From a checkpoint of a small mixture-of-experts model trained on Wikipedia: 64 experts in each of 13 layers, 192 ReLU neurons an expert.
Below are experts of layer 4 (counted from 0) of a mixture-of-experts language model. Rows are named router (the router's row for the expert), up (a neuron's input weights, with its number), down (a neuron's output weights, with its number) and show model dimensions 128-191. Each number is 128 + 24 x the weight over its row's rms, rounded and kept within 0 to 255. Numbers have three digits each.
After each expert's rows: "comes after" lists some tokens at least twice as common just before its tokens as in all text. This comes from a sample of Wikipedia text that the model never trained on. Tokens count by the router's weight.

# expert 5
router:095123182160154118112116175145103123124112107106090077112133115127137133135138124118137164146097116126131089127100130138187128078146094079135113105139097117156139145103106119126170129141097167
up0:115181179147086145155135114147086148146117121128105145117131140158116119104075090098131164178121151139115099138083122128139138114159126139130128151136172132118117120138131128161103159110082142
down0:115100118121128133139131124128096160129136145098147098131156133155166074083140152114148097136159092093116113143110108131130112130148135149109148134168099133128139118135077110152140119103127107
up1:047168151166160097141156141127080139165167157138137124155173082138142130152126134113122164138123126132148099182115128121154100141144089104144145105152114121144095123105126138110132125099123123
down1:191186141103119105103113128142156109117095098094123141098110160132126138102103128124106181155114129109138129136146112142105156169152152140109109079123134128111138104130124121132123133136131109
up2:127110119136082123176149116141128118160126112071088089113048101078140097132133164104127099142096118147123108145117130158101125116130128126129104129119172158138107142194095131122119097090125173
down2:168145130132123115125131116151077131127141087148153126144144122111136157125115134177138134127135129102181095076141146109128111121112117099186130147119160135094147131122094154126172119128110138
up3:130097138098126138097119144168084110087177165113125130129131136149101118159118087121110119139160136160154113134088186119139088116122130120127125097145103135067104149140090128134122136137118168
down3:129117112177110122117134116098128145122073091134132143137111123089143078123112187105126122170177088146126149143119134118158110153119108097145116124096139100127101116142138114114147098141162136
up4:100194110122141160142098114143150139124100108123129132115124116125131125143163106167164123120119150141116126107082105099151133125110159111175186103159140107116160092151122089151110101137169130
down4:174119149149148116086120128142130130087146155118134126118085139127168167120096116106125134181125166165110120119099177110125093094117137132101141136141117133073109101122147130126120116125107110
up5:100114114143112094128115125126188107151100148161182135103163109132156137094153131118168107114134116142114145153143118120134112145104115132109146103117114124175137104090061121139127128077135147
down5:132052158115120135123154169114140109167136155140125136131125180112137106162183128096119119091169129129136115157136154144085117137121108161081144046131101140151136134121098106077136093132110136
up6:132128149159149117161098123148100096129162108110119124164124098152086117106127121112085120134107143116137140147099159130122118120139084168161099137134112129101131114099133188101165152093120127
down6:150069136112106132147087095179128115095088138089165101116175147127128179152134128141156115164123122111147085095132096187094165136135133156122137137120137123108156152139114094159137112156130157
up7:107105114129127181157083125150106123151113133142110107144123127104122095123087112116153151109092151108198109116123126122146149138149171142144154131112165165128105159134126138093149130106090159
down7:169110116141129105109123136078105150080178138121153119152108155136140178107169112152111113145156140137118154153135161120097085108123105123129121165129104086180181127135124124147160136105157116
up8:109137153142109159101128173140121138131116139106118125106152133111139111152124123147129082105124112162122149118159099092127105159147135102160156112103150149154123078109092120120136111092127115
down8:157170144140120170153115119127088143134132093103136154149092087125106116099132138126111149137117115125172110151129131102102162102139173095110099176168131090115137166124133101110116151177135151
up9:133123126120103132117118148144128134139102101127127158121080070098122085100121123093123096135122094143125145139130135132101114143136125148139112169100139138171119160123108162182134128146119139
down9:148130155163109123108120102129096128105119117126086105125166171140106151146056161104096167155102158154125151146104132118132139123135171145137175132125115102078182140139157109108172152153112100
up10:122110143134109101134151138126092140149123161112106149129110158153120098166121095099106151108127102162115100128140101064122077118121128105123113142132137134192119109069110125098109163102107112
down10:115185137102138125134112112124149145148163126120117145149094085136150153162162145143159102139114088128153129085095103144145182126119119139158120117151131040152091138087109098129121140141140136
up11:132127122166136146109126147110127184148121130154101130130117132123136137151101087172146130196149111103067097100124078088184125109129079160083152078126084168121119108126121090125153111137105115
down11:136125167176140158154148157084123148115162111115127146129155114112137157108125153122086140107094104134131128133162093140147106103108117079132158133123135101117147105123125164095137108089122201
up12:152119151147132140098143131114133145169140068102145094117140104106142132136111134130119121157139123167123108178146115131130108147088129099141115139120147161150095103168112159112106072120135115
down12:168098107160126118079144162153123143128092182147132116088117168177094145104149122116094094131098162134113099126151190138082136168142101112109126102163108112112120113087103122133137188153120119
up13:133138140113105146127101142122145094151082111116111127155145115177107143116141116133101153144108093111156104124117139125174147140149134104159117182105140113142098129115131084128164133161142161
down13:134139176101149125139145169105153155126146140140126158145150185148122111145088119115133156141136147144109113159130128151110126098104104178070102161138113123166157119128111126127092091102097115
up14:187135144183158142093129163143118131146153131137136127092121084125114081112120124106130123133126095167127125104130181107147091149111115089143095126120090073117158109159108159121182116119118122
down14:111170088125108102141109082156101137134138151124144140128141173151068128108115147098129117112142127137131119114135155152141146097131122096172153164127147102112108135128159151082130139121121117
up15:108101150145139135112131156173120178136104146132111131108127123155165138109117124127123133160156137104111131167131157144136129131151117137127136116120093125159064133182108116155133120113137105
down15:123132104092128124135125154109149160096144146196155136138144128099095131158126136162167140109132114141131077138097128134137141129129137136166122152121107119102133138093133133154203127151142140
comes after: "\n", "==", "===", " ==", " ===", " N"

# expert 30
router:143134099152124139128110122144103122122095151140088143122138104176135119149091104111122148177170121149118127108142134111109137170161109101108109150149106117093134101154127128123163120159157124
up0:122151115112129108106098148132099093138125155104121101138072134156171138133122138136123112146156109107151124122151124116134135138183128104150127110134092161151116142076134090136138162157149158
down0:113156153066115167165162122107150135106139157165106122093153098117134122097153112139116131153169125114133119133095146135146118111149101105155107129129118117131111189124181111163115123126139144
up1:112195138106141174108097122126153105125113127113125175093160108124127145134103134123120159172143105118104135108116170111141140138113153130114116155138133138100129154151129147147169115169109113
down1:118095136107125133156113128112110121124134132120184083145135169125110100136125144146107141066145153148129171172079144155171137096144093117158125117130150123118106091126121153076109166159153115
up2:107137125136140127091112140083122144151107131126168131106151111174141140118127147125091104187124134139126180104148117113113115163081159129155111098116135135112152166103119078165162157132100099
down2:119124139144119109141140140112146109099083150079136074138154145114128134130136127121118105107092106132171119123112103143154136161166114181158151144109148099124155169129145141153113120159134148
up3:152112151177099123112132147136117146134111116119090163139100104097156125136175111102132124133185123111169127124122159112165159158121144133120108133123155100118129096093109129142150094115104141
down3:137120108134114116128119112133144158138129157123137120069102106147193147123115114128115150144110151139182116101139080100090129110141183101114122077126157128138116152107140105083130196140123125
up4:157108131160088150167124156138133124128098159138122167113074137134141125134121149095174142117150145127141132073128135068130157107184125114160135151169140216145133136167151104119087113149111126
down4:145138134138115125108122127088129121132141171142147089151147116119183125156104133142154107156094106151150133115115114175131107154153124145164092148122114151101119146109119070132143133116125135
up5:147135149155097146155127138110142142108173125123130133158118090125124113131125121163118135166134106154135134063093141103116175101098148071088121121125130099080125146124131125132147155126105122
down5:118103153138142085133101117099120136100105101120148076103170106127061115109108139102120134160156170134130171105154121073127135144105142128142098148126172159086143132135140136107160150157144125
up6:158119115133083127147123188155152093116158097119109129136201108138141135123093080114135129117137143136143163122128139138165153151143151145177127161124122122134139162167096118106115086095137103
down6:105134188154121130121158091128153099164101147105087151080097113114140151146154105105129091117088115190098118122078105182148128061140122148144077091126187166125101134113107105127106138195148117
up7:152092078134174144143153086115118159172156141118121118135089143099123118126143124133165156134118107125139072076116178109105165144104097127114124128097089159147147144170115110103182124118138119
down7:125150128135089144103105136125134185100118145083128084125125106099105187145090107134138134083129095106132131128181118135132128129114146143095141141107145151059096123136133121145145137109178105
up8:115132207122066093087131195159099069118136132107119137139100138161096090088121081143126118140145168103104105136095156127184121070099138163122114115136145121111090117159103115104152103137132088
down8:133122081129163129064144142085078137123144140120122112056127107126115126175149120136143130124100130137163136106127108116155112117174079126137100155144107145164137095178144112145082160130159177
up9:140131119119084153122138123123150152140116121128146127127089111192139103158098134104131129156156129133150098071129137118127166152140129103147121095120104149154121128112132110077127124147161096
down9:150123147139142158123157182142122123113142123127116145096134116108076125147110114154094102112100108151161127095148138132128124120095113129090108116116135135148118151135087111116136170105134099
up10:158107100160141114122099135149148127129109146170088091123099104152132136169112154131123165170146098119119137166134149112085112159103119100121101138135187130107146111121102135160182137143127155
down10:150141132083115133163144087088114157120179091127121126134158171129076162087113154085138134117149140111119129122077116101163154122150112129110139077140149133106136130149149133102134156152146121
up11:170145174146097118117117156132121111131181154158131146162153099146107119110127059150131110126170134143132100082132120116143125126152116146128101134170162110114103126132118146163120093125160111
down11:164103088123159093113123105128147157153144130124102144095084136153125102100129084140140153131104156129134095090108134137142126102178162146130202121171121150164156146122165112167115158170149082
up12:145092151149094142117116114160142147130136130150064070101138124083145138132149151116151148146139110167132129147097155128145110147105109109169097119135089134151085084133135158120154121104100096
down12:155104194103122159121186096121151170104085104131102111159131115106130177151108160115134096131114160124117094151137126111126146122141126166138157105109103102132168121136187118076114143117162164
up13:126138137143116117128151109142157121101162127111140131083104087149129086169106130140119089145127149156089083106135162116139156120162157131116103090136132145123142112134158128132144139116144109
down13:104117133130123155066149113125127112094107107132093097128168127094143115130127175134142117089130093091129136155168106137128122128089139145078127155092132195105104137139078128117144119130081095
up14:144138092175103156113116139126115153101123102136087149133150126158134075112135103161171154145124129158131102117111111133176192151142154136100132127123115151102089128133088096080120126153140125
down14:091173130120118133113116124127122122143142138137116146137110126146095170105104135092111122138083095096132143124119151146133111113102120115096143122127154109102146105154110102123167125132082132
up15:119164135137147131126144139107133105121123138085143133132144104191087135165138125134121123165124091119130152143131102164121156141136152116087128124139139104100115134132136111087115135128146104
down15:162126151117210121134139109123084160165128144125132151161151112090117148099163113101085135142170149131126124097134100106151184087166121106133122133155127141098145157116122120102120128150081084
comes after: " B", " b", "b", "B", "ob", "ab"

# expert 6
router:130097139116140091143140144128125145106110122124148144054146153128147118130146126109122115062127117132145133116134137140184134120123148131114169170113104122172167166142148125146115145138133135
up0:152165125105145103148128114096090129133144128064130095162129102115155094105117138123127141140112139150144079113090149119147144116151153137170097155134128141111113154113106171076176108194124172
down0:131111129129114164082158087129138124111081129116131184114140150092143133109135105124146123151103113140137107108133127140178116099160186052156102142115190161107149124124143094140128165078147118
up1:080089145105101123181126156115139115112118129060145126117147103108143156097094081101134122143156134151098141161139118116140163113102120132111133133128104131129128153117114085124133180134096106
down1:132119125089074151156151127106138125146201118138150153159110159152100148115128082126126085137143107125065124168126160109139107123096151123116100114131115100107138160132131106104131127137085103
up2:130106145115136159136135120131089093099070155214139132096132115102163136128133064148106131101110102168139152137119089153152113116114119128108131125123121193099174111131136095171083102120123114
down2:146134132117178121109119143155112141082127166145138170066130173136094132134108114090129130096145091102124142126116126128143117086122126168177150138162149131151121092099084149129123133147145130
up3:158118121112127087109115181134092110089116139100122095102135085143127130126161133135144156166107123125141118167137120131160114155106141130130153151126130118147132138116175102158083150139118134
down3:154077156134131148115133088106135134178133105102142150078123128130123174085138082105145142131124084147116118121093098107115109114138117142158131074113102125118105094127130135086133168127117134
up4:088134174131086132101115089168150138165055126132173114123101080132115139089151115157127105133127129175101154111114122167137172176146127136141089127083089127152163133110122139150114133106168118
down4:127109121126093091076148114149140124155128139129135120128096122169140101169119165118166128103117125131128107100080154143152148107138137112126158113133146141108065116150175165093116157166113122
up5:148124072152147087122126164127135165103095121131163159141127095156146134141123147146129134118155108104134124159124129145102156137111085114124200124142115165139155123130102149152116131121111120
down5:133117113144118097116159095177156113141157152196177096138123125160102134123111159090092099138171178124122148135118133139117172137142166145151128175140118142112139140090141155150067117158161114
up6:116133129126136089142098153112122124117137102130151146150171087145119121148114114133133139152139153100163106136133116092121171151130138133172158148124099077209140161084151104130122114112111132
down6:103148111150148129124149114119119125101099123157113137107112145108095169119127148106165129083134088156169156163119100119157143131158116082167112125169112128115131113128183096091123120127097116
up7:100073077113121104112116116170136086189128107158127136089135097176102101148143135109113100089110132136158118136143142138109128114142116110156124163115118150095100139143093155131117165154144152
down7:105138124173106151089148131125111122167124102119090110142172124178132116118117156144093111128188186166128149139091091159125154115124108114149146098157137117132150128119124143134113158107151104
up8:116157139111082112115150111166109129093087157152146137140172150101109127122098137113146127127132138125133113119162107143147095107137148173160092129178137152128112095180156162098142140114089154
down8:150101110153129091123129145167130154135164127115108105124095129139086086150132126136084148105089083160161153112110113122150143133156126110116111097125151154081159138139134096141138094133117092
up9:149160131134124090146084137160130164121107112138160105119125152112128139178142123148133092147159119131145095136132101070146157149125129165163147110123113160149147115122107185130105175103144088
down9:142127163112085085130115131142136182115133107121161119128092143109132107172116136135132109123106146109118122098147118149125119145129136123078116082128140126100112152146148121159156117116124165
up10:122105122116096135123117129136133145117075155078088107122165125153137101125121116124100138134094105101108170115106102144097136104096134150128144161105140124092140165150127146115111125140146116
down10:106146091117167131136096133134135145160095134148116119110153131093173154147118136098105156164107129121128105095110136099153121167115069140063124098124117113144166142148129126155090178153142147
up11:137127159113101157085150111106126116163115092123200133162125107094131163121185123134119131172158128102100113124112161138124146115157150089141108182109149133100117107154105091105126125160116149
down11:118141185122110095129137130115141162146101150157112148163107102143129118138128113157124098072084116111118102125147109110160102136121139113118138136137121145113132148126150121127123128120186178
up12:076087133102116116133169125091128128099126091130144089141137109119157123133115123132161121129114115139122083139157066157156120143095123156164118124133072134155143113174160116143106093135122172
down12:198189122127134059108153153130145127148113138128119136187157149165111136130137151140108155147100143105144129167121162142143106138126134122132106155128120077105170115108146138163116111119131114
up13:140115162112109116135157131082141129097108103134139122118129134097156124087147126086142128132172122097137141164126139159105147123122151102131099100154096130093114120122141125137127167129129090
down13:086134134149117127129101108139156127122147114070131159114135085142056088177118161115121121107109144115140141107123149109109101138142146146164109175161150143081142152093145125095089128130081099
up14:114051118123157122138083108130140107130106123122146126140122130165164102142100133137100113115129111148106059118111103115172170117130153129124172107144116117108112133065140138189132143127153142
down14:137111151153142119094140087084188145081128106106150158128133077096130138098116116127122129186130108144144111105125081184134145100175152166112096162140121132178140117154136126139134114162141157
up15:159115156090105102112083134153131109139150112140115114124158108137133144108134095134148168135109135103125116105098102103112140142103152178144205116158168139104105118190127144161159176122112145
down15:132125184154101152122157135156115099141100158156154147098131179125132160109118106167131113150102149112143154110165130155177091149127120100145145168110149088150142143127100123134139150133122163
comes after: " ", " (", "k", "ar", " per", " serv"

# expert 1
router:108116117176103151096131113146133136155126139092109139148095088106127161127131122134099113122170142138123088080149137140109147145151144098138121161089118133092111119135123101102148141152149097
up0:141112136150099158172129138151122113142116119125132099130159130142112106085114131088145134101103106081153098096113150120135145153159158097131146138116138149085118170191110074133118123095122132
down0:110147134114152134157137116119139166105134103142165152151090123164120128110124120108135107163138135148102112092095104175106125099123134118163078146124116120134154111158140098099100118151128133
up1:123079162148125128168089099136143098124120126125136115163084129141134127166146118097106127125112068130135080134138111165119131121153135116165162136083155126116080107123188127109152135136127122
down1:153118103130153097123108155112115138154118102118110128119140091155116131090125170122111163110150121146126151114084116126121125094184065067142108118107108146126130125138125141123120083133122113
up2:165139134146138117151111159121100112101114153116144098121127149133135145111182107134124121157175132075094104129099132094143124089127120137183166132096134122161113175114121121112119175151142110
down2:132125130162130155184091169099121141137136151148133157152115134145155127139179126123158119128151139129111102082131157130082133162102144125154087138075142113120123091121130147136138176146130092
up3:097131121131123165142149161134152109139160099070135142111127139120120125113093135139121115177139175138120101154182131153107122098095165128113158144136056097154106110114116120146160177135125160
down3:133136169122083141175141098122095099132157115110115105181116132099124095134137071089149133109088139119134141096123104135120142189147100104148125070169147109112134153117141123130172157080185097
up4:106120144113134151105137148156143131143102116125147115132110113131171153121140122131084141115111132124104094088115111138156110132136139139131122131095133101116146114129153122150147161164138118
down4:086156122135092141150078119109121129106103085122153143124162169152115141131131116130128144127165105120118182183150134087124142181138141110177141146107120147144102105113102140092145125105118119
up5:135167163114080164131102131088152165106109107108082071155106133095102149116143091123130137158099135141056112155062104125143177112162122133122099137125129142147135103138132121134151114100141081
down5:118166137126116129136150109097134137132103114153147122096140119105136154148144126116169132106123087143117144144143075131150158095153099147136072104131098074130154145141129173138119150128115150
up6:122120138130127147175167144150177130142144116097195102150116116090113086101166144090130152141145109102140140117128103144109104122093139098102131151096118127103172160127108087120143090122151126
down6:112128101107121136108124117125155155120138148145131148123110120126142133066127141122167134140170108095137125121149131116146120131125124075135146135151108093168153127121080144102143110139129113
up7:127153093138131117097116120149147131148153151098112140133129159157152159118135153112108146065153140146118152092151101123122168136131117113149107117122148114097112139099114075120138125156109139
down7:128127090165130156130081111144110119115149072149139105107151151163112100163137132124147092108150133130141096174099117106102118071124120128167130147145148107087170132132088138126136111165108154
up8:134121084103102115101124128131139125126138087078169116099072111158130165159130102080119136143163116105092075113103141137100141111135149119115148123070104082106144131134118105116089150160144122
down8:139135183094132138149129167143140132136122135128096151105124112143118135145108127142155109091102171142131153162148107139162126137157152135155163128145097124105114101134147123120119135107131127
up9:134144113177128120126155138114109099158122103190145121139139095118100123075182098120124126145133140074125146150092138114098128193127139080154108103135128114123147097140135140126097155099114102
down9:161142143136164126114143110129144124077164127129093159142124123136134152125136120103144173120106120168103108148144115171154107140161116137140123143161134197135103105095121110188101168160117144
up10:106107135141143148079132148121100160144143176133139084134121133158134196153110130153107112133136114084127132093148093146137157138118131102132130118116143107102142100106119082141191110138182111
down10:164158141132081149136096137093114127143128132078124169134153108117155138095094123127126134191120131141116142144136137150145149118137174131162138128121120144129146161102127158114119115171120153
up11:065130147136075133105111158157099130116164097121139117158141107136116125105132096115116120129152118103117103124126092155073168175129172127148129108136152155107132111162160081101159181140126141
down11:189115115116125130105087111074112129167126102101092174152105100129124143127124134159131134118123137113124142145113183109117114134093118074141144124083145144102140149160143141101114141135107151
up12:083107167142104167088088092147165133139108124107142151126121121146122158117120091103163118156128106122134124132121104116092099091126114141094105166136121180129111104111129117092156123130131089
down12:115141130124150098141146139109172123141115132101122126096083132142139114098128149160082099117115174100135114146112159074114086185117145110149119145133147091169092128111133094097160187141102126
up13:142140109177087143119159138154103139148126095085100089094107075106145142077135119162133148148100121109124105146132148152148123146116123138166131101093098148110095135110109174092136171149109098
down13:124124125137155117150164167107099099147139077122129097183152102136157160130129139161141168157113116156106113120130128146120146075135142113096131113114139094147139116107149144141109108143140117
up14:108146114179123133135136063122103135093145114092131097127132137130125122130146147130202112106147107175097146116135152148129176132144082119123156100162155149100146142155136108076130098136088120
down14:091140120101177094117136165128130160129122145105116137170143125091135141087149133136175147118137119138148099085098129184110142148143089128135149184126134122088138102156123122140173123114178166
up15:135101105137120110129120170119137137153162152109092113123104129119164183099136122122137136128175119132142111139158102150134108161137108141154144140137153069106124117100128131124132153106159108
down15:129127119122130117137129123121147144146141156087146183149184097133131111117146115119051133179118111138136097128149138090082123128108105186128101139136089137164149156131177145121167107180104141
comes after: " G", "A", " g", "G", " A", "g"

# expert 31
router:094183129126162118139158148119135116142132075110126108105120132085110088111091096140178130161188123140156108114124122136106152147117137127149123175135136127121129117174179133119126137098153110
up0:148162131118117117162131143115137144158162058088130164155122118108149094095145114143119144135097150122158080114126077181095134115126127167166106095135156124145130147125172120156119098114112113
down0:138114151113108155143091142114133131133130170140170127110137162144128086134141122095143158122092102120122128108152159121150165125106108139107143115158071144095156150122095157176146160108110113
up1:123136111092134126157143096096144127129162114143094148145112107089120132099112127171131139143170129149125086133109120163166134148115152142094103140132102105159080170137129166131143165140152124
down1:119086122101128114121116102167138112177109150169161135116146115153142115100135096131126139130092136091113134084118133146127069185122115091158148164117167129130152135121141111130099087131121109
up2:102141163129107172148127147149104120076123131141125153142132124154098090118143129135132093120131113105160109125121157200109129111138115155130120081114157094125124056139136093119138131139160122
down2:115169068124114129133135120076127098144133121143145115107111108153116132173137130124126146118126110143146160103103097126130112129122101115128136163084107110168192120149092133144154164120100090
up3:171083110130161135094125117144139145168161133137110119108137092114139110118092131158167122129149104162122166106170130149103120184145141134138123129100148139096132165133146133115153143111119132
down3:098155124115101143114114086112147112114055148137100153159140127105097141106147074148139124145121137100122189152090121172125127096126172094138129139149110119091116152128125108167125137160149134
up4:084171112154106153133157125129107097100141118136129119139121102126160144117127140122169131136150137117141147120138115146140099124119130087123182100130096102104109135127150145135162110138130121
down4:129131111149178131137126158145118125118120103076158068119129133134081124123136102149099117101098171092132171127107126129104129154138175170116088160164084151111149110143132130144148079158149127
up5:135149121122135158139124150110144112105160108118123122140100144139165112110089119128125131171123121122102164147126088086084152110136136122111144117168067149108113128134162145108149090142126110
down5:130149120168148106132146091140100136137074175105157098100127152116135117174118123115163185098143135157135125080168139107124130154163108152131117136146112147125161129094086097152134113166112134
up6:121111125127141143136112132166098108115142142133113110172094117081111141166120172171141115117124115157133146125130158100101092102146143116128108131123096133127111140120123157105146147104155103
down6:144103130146075154101135152142134114097115144166128130134112143130096137114137137134119140143109119161147117102129133090116172168075145160135138067148176124147128108144140143109113122082165110
up7:104119155121098131169073103122108103152175116086143158110139142172146152112107101149138106156164151119167124096120114118118125120154124100109099174108153117121080106165151139127129146128135133
down7:104119117107109134134157134149130092124104136140148121170118097106135121126126099166124105135095170101119117167109167104070180126103102082142136138133166127162164130136101104188149112106145128
up8:090183164131117111128142149108176147119104087112125129089141111163106078126124095125134117139113129108144131113137113167138116128098114132149133141151144123095114136146121168117111176141166116
down8:165132162118165130137147120137112103158099103120125133186179128108074126181117168118158129120196129129107070152129159147140152122129156120127107135121120157097145142074064130124176130120083154
up9:132155105119094121153157152179127066107151144137106119113160120153129116118110118150121134162175121153129128152072091129115140087107117158184144126133133144119118124145121122129129149159096154
down9:146160148139127151122127148177157138131163089119102129156143092163143126122177125134130149111127136090115120134108139099138122165136144126159118088163176165137087114109155114137158136124117150
up10:155116130133070106116128140120138141151111119138128121102186137145140135132150135117145130133148103176155124126130104121144148131101103133113124139156122197130130127075150146172124095109092129
down10:097124141173101101123123144111149130158103136105133161177114100160176125129117125137089127084169120125127136102132160092123136071134138107177131133117136166115125103165100135138107122126163154
up11:077130100136091142080121131112120149092121111100081116134086097106140103147114111101090123140166130116134082161125133130097090116173108132122139088135142132128137146175124128087151118099184107
down11:157141130132154123074114121119103100143152115117164153069170118088131114112081106130115124141064139125097113103119147090141121100127126092144127114102156147121122144129118145092116147149109111
up12:101166152152124116137132147178094102182185106100149137154092119088131117126121089122128115130139161171142103109138153128076152132136146130116138103152158156126112103146129161095176092149118122
down12:129143095152114166090105163108125116149127103135145134174145120104147151148117118129099149121113103132126104119124080107130176162120113156105171104131130144130110153120140166172096100123164152
up13:146145121151133131136118091138130130138161103105135078172117127088104128112194141099141075131132104122150129088116119159109154140126114131160165152120128139127120165101116138148126124136173086
down13:088138102155127144120119168150088130135098144135135109142116160161187155119157102138110143126135161123168095122213138138118140146111129141169110107136133140125134158149139137151133149123149090
up14:145162137124106147067149161148095162131121145128149155136133149151113128128158103140089117121135162181106109136136121107129113167145089113150178104124137120133138117164185153086143089098109099
down14:111128060157121116159091104112137114089154119119077085139124125130120159109100117135156114097098101093120126124127116135148109106146135138166129111143122124131151175065138175117094094119155123
up15:146182136107130163134100110157108133121133147117135063119124128125107100134141150131136131184131096128149127149118123135137130141097155142147125129150117121095154133138154113159098139100133136
down15:154150099157055081167109139166088084124086110121129133142195116125148131157123158156121121128129158152161156128140097128138131155112134142137128148115135110093121145063125112099116167121119116
comes after: " W", " w", "w", "W", "aw", "ow"

# expert 9
router:119077117156120148158164066108130147119112124127146123129114125124158111139144129115128137114104133101130143111124142109111133132133112109093127159112148132131155146140068115133078132115178122
up0:119126144156133129141126132152093116153138093116091096146144152133156105157145140133147140178109178078083108131080178149133135083105105127092114143139112163103134129088099145112116117127145140
down0:172133114100126124113138145110140146109127122147160126112108137116144158135126128112119096136131118100125110108143150151103159111090119117146156146096132138099126113141106161115139126092129134
up1:124105138091126155107119097142128133161145125147129143155114139143123092129159113143112113166155120125101146115068155151131117149071132106157134152139164125111160134141104138104118087129170181
down1:139141094113105107107168175113155124130171094102136148105145114102144136102134168117095167147125133134110149149127117126141159094122089128122138131130122085145150134120170105174114197132127160
up2:124096109142132151136103099093126115132110146110140149117157149114166133110120099135144101153115074132107121157153173140135119070124112128161122125142119145154128139138133128141134115122178184
down2:105132158149137127119104104095120133113151166146109114118106155147115174072095132137097120135127193128142150165139115172130075102170108154140124161134127163163139100106116122158144087074117135
up3:113109103174161132155142123123135118069117094146121093112124128144172107130154091151136127128129128134105110122138091101103126158136116131131147137139136144133110138129149143174119156139229089
down3:127116133172134119125175149122126174113069072129086134127146100141113143155136147130146137121099168139164154131126111133114078088128119126149132151154126114128157127113089151118138085142150142
up4:191110142140111128087131098178088098127151118160124109161140127085114128157121128137152113109065110080155141143098120113097159118112135108134122113136149113147109125120124135103129160145126115
down4:136123138116145114136154134101182137113148131145128104104144132186168133133141098138119160139113123090156090118132110099121123094180140135101097171174121144099144121160117173098122109086112064
up5:108098087167109107111146115119114161150106070106130139113117117191159076098128127146098105139160136112117128133141147122127154119091097089133132134137128107140138132166092122085122113142172176
down5:125156115121137127112130150177154135156128123184147144144160118160132134140113119105115114120113125182142075119127140147125078117168143158109127138136113137101121134157134103125141112159133176
up6:098140157149105145135119168133101139117134078120127129114088134107160088143117119113131168110116124153113108157151130126153113122195062172080102180146101159145181134112141136144168121107166076
down6:120123143155128111134113150126121139133125157148129123146150132119089171112111099128132126077091115082139131112130145145053187182085112107168132126123118115160126110128161111150113124151116139
up7:107117151133090091109151101140167103072100162138142119131184101124156148132120097157171086125092134122088133120099175114095165157103130085094130139137145096106121146126152121116128122101112162
down7:151144114104107101157104124092130148152166117127126133135160136169120149168103181131101137159142096149129126109143127092144130131126112133130118127108155143118082135138145147105176156133157120
up8:132177138136114106148080109119107120130102105103094110136121107085111141117157114130127102106092132135149099123099116084056136098080079148113151168166131168111152140171112130117101099109123089
down8:144140136116149108140119124150146151157135112149107167178140118147117123120103158128119130126157160118102106153112150141170202136143075147187128130148167137117121131154118099126143168125131150
up9:111111125121085119122113101166108153137130121172121080148090116122126103069096133153118143167105116140126146117147162122085104125085125100130138159135155148165166131171124115133127131082149137
down9:125130106155138126123158162191113148132144146094120128103143156123079139118155141087132099111095122134161112128155099169062124152108107129141116132120078113137093149089105135135156108160126159
up10:125126109164139169129119110092161136136130134151117114126121135117134117150104093130109140108148113131149117148110150135144135088100087105145115152154130106092121089108142130126094104143132117
down10:102111126099123128131119108118117123121144138075134154106173101149097095125129169082140117114087099143146107150122134160136094170169153161087133185126107141133131143129119068117138164128124065
up11:086125108154121149116162124138133185142113184095115161125119090108146130114116085126158110160126124139082103150134128095138175159111147115129101176137152135127134126131109138139123129144165160
down11:137151107126165114131154106169172119147106122110123108179139114149125117116098122138097124110119141112124165133149087154153101056175127124082144095182135116101123145146150126090149108120126080
up12:174107169169161063126143087139110157138119063125124146125081091106157093135154083118117134135165121132111123163144121142103122102166078142125133154144145115091145128147098104141096125082158103
down12:121094158121124151093131123133102153114153117167084125159144121127114151151111110128100120128091103111174111121108131108129154170121133139069135113139118145129106142129131115156129131116082091
up13:107127138162152139106125122117125105132109086125142129139090108117156101158103119138132123110140149159107127117151127149128151140143098108130110105135105143121135122124166125132147101128128100
down13:131126139108105139167138105125137153091128122151131147115077171112144129150130136118092112182096137153106087106180112084100105125091085131160116111102131108095166139108113206139132130168088152
up14:123123144129156155129166141157154090107154122137077145156105104121162128151142093143127122145126135099175116163130110148126162138102122130159108125139116169139098121144165178121082133136174121
down14:119129129136168109070124167139105144152103151135107111071143156108090151130098107120108095159125156131066117107123080120159134097121100140139127129125152120154114106138105105153110176121120126
up15:146109105131117130116127097132142150122130144108080094109151133098162086129132104141108112117127154070117159109122119100116124137083063145109078141151128184165136121110096147126137136091109110
down15:104106127122099160069119136118109164061110112205157131134112135097073079107135134117151151143122139140125127143114144158154091125140133152084119158137136114111158133138141147085117188141118137
comes after: ".", "4", "6", "3", "5", "s"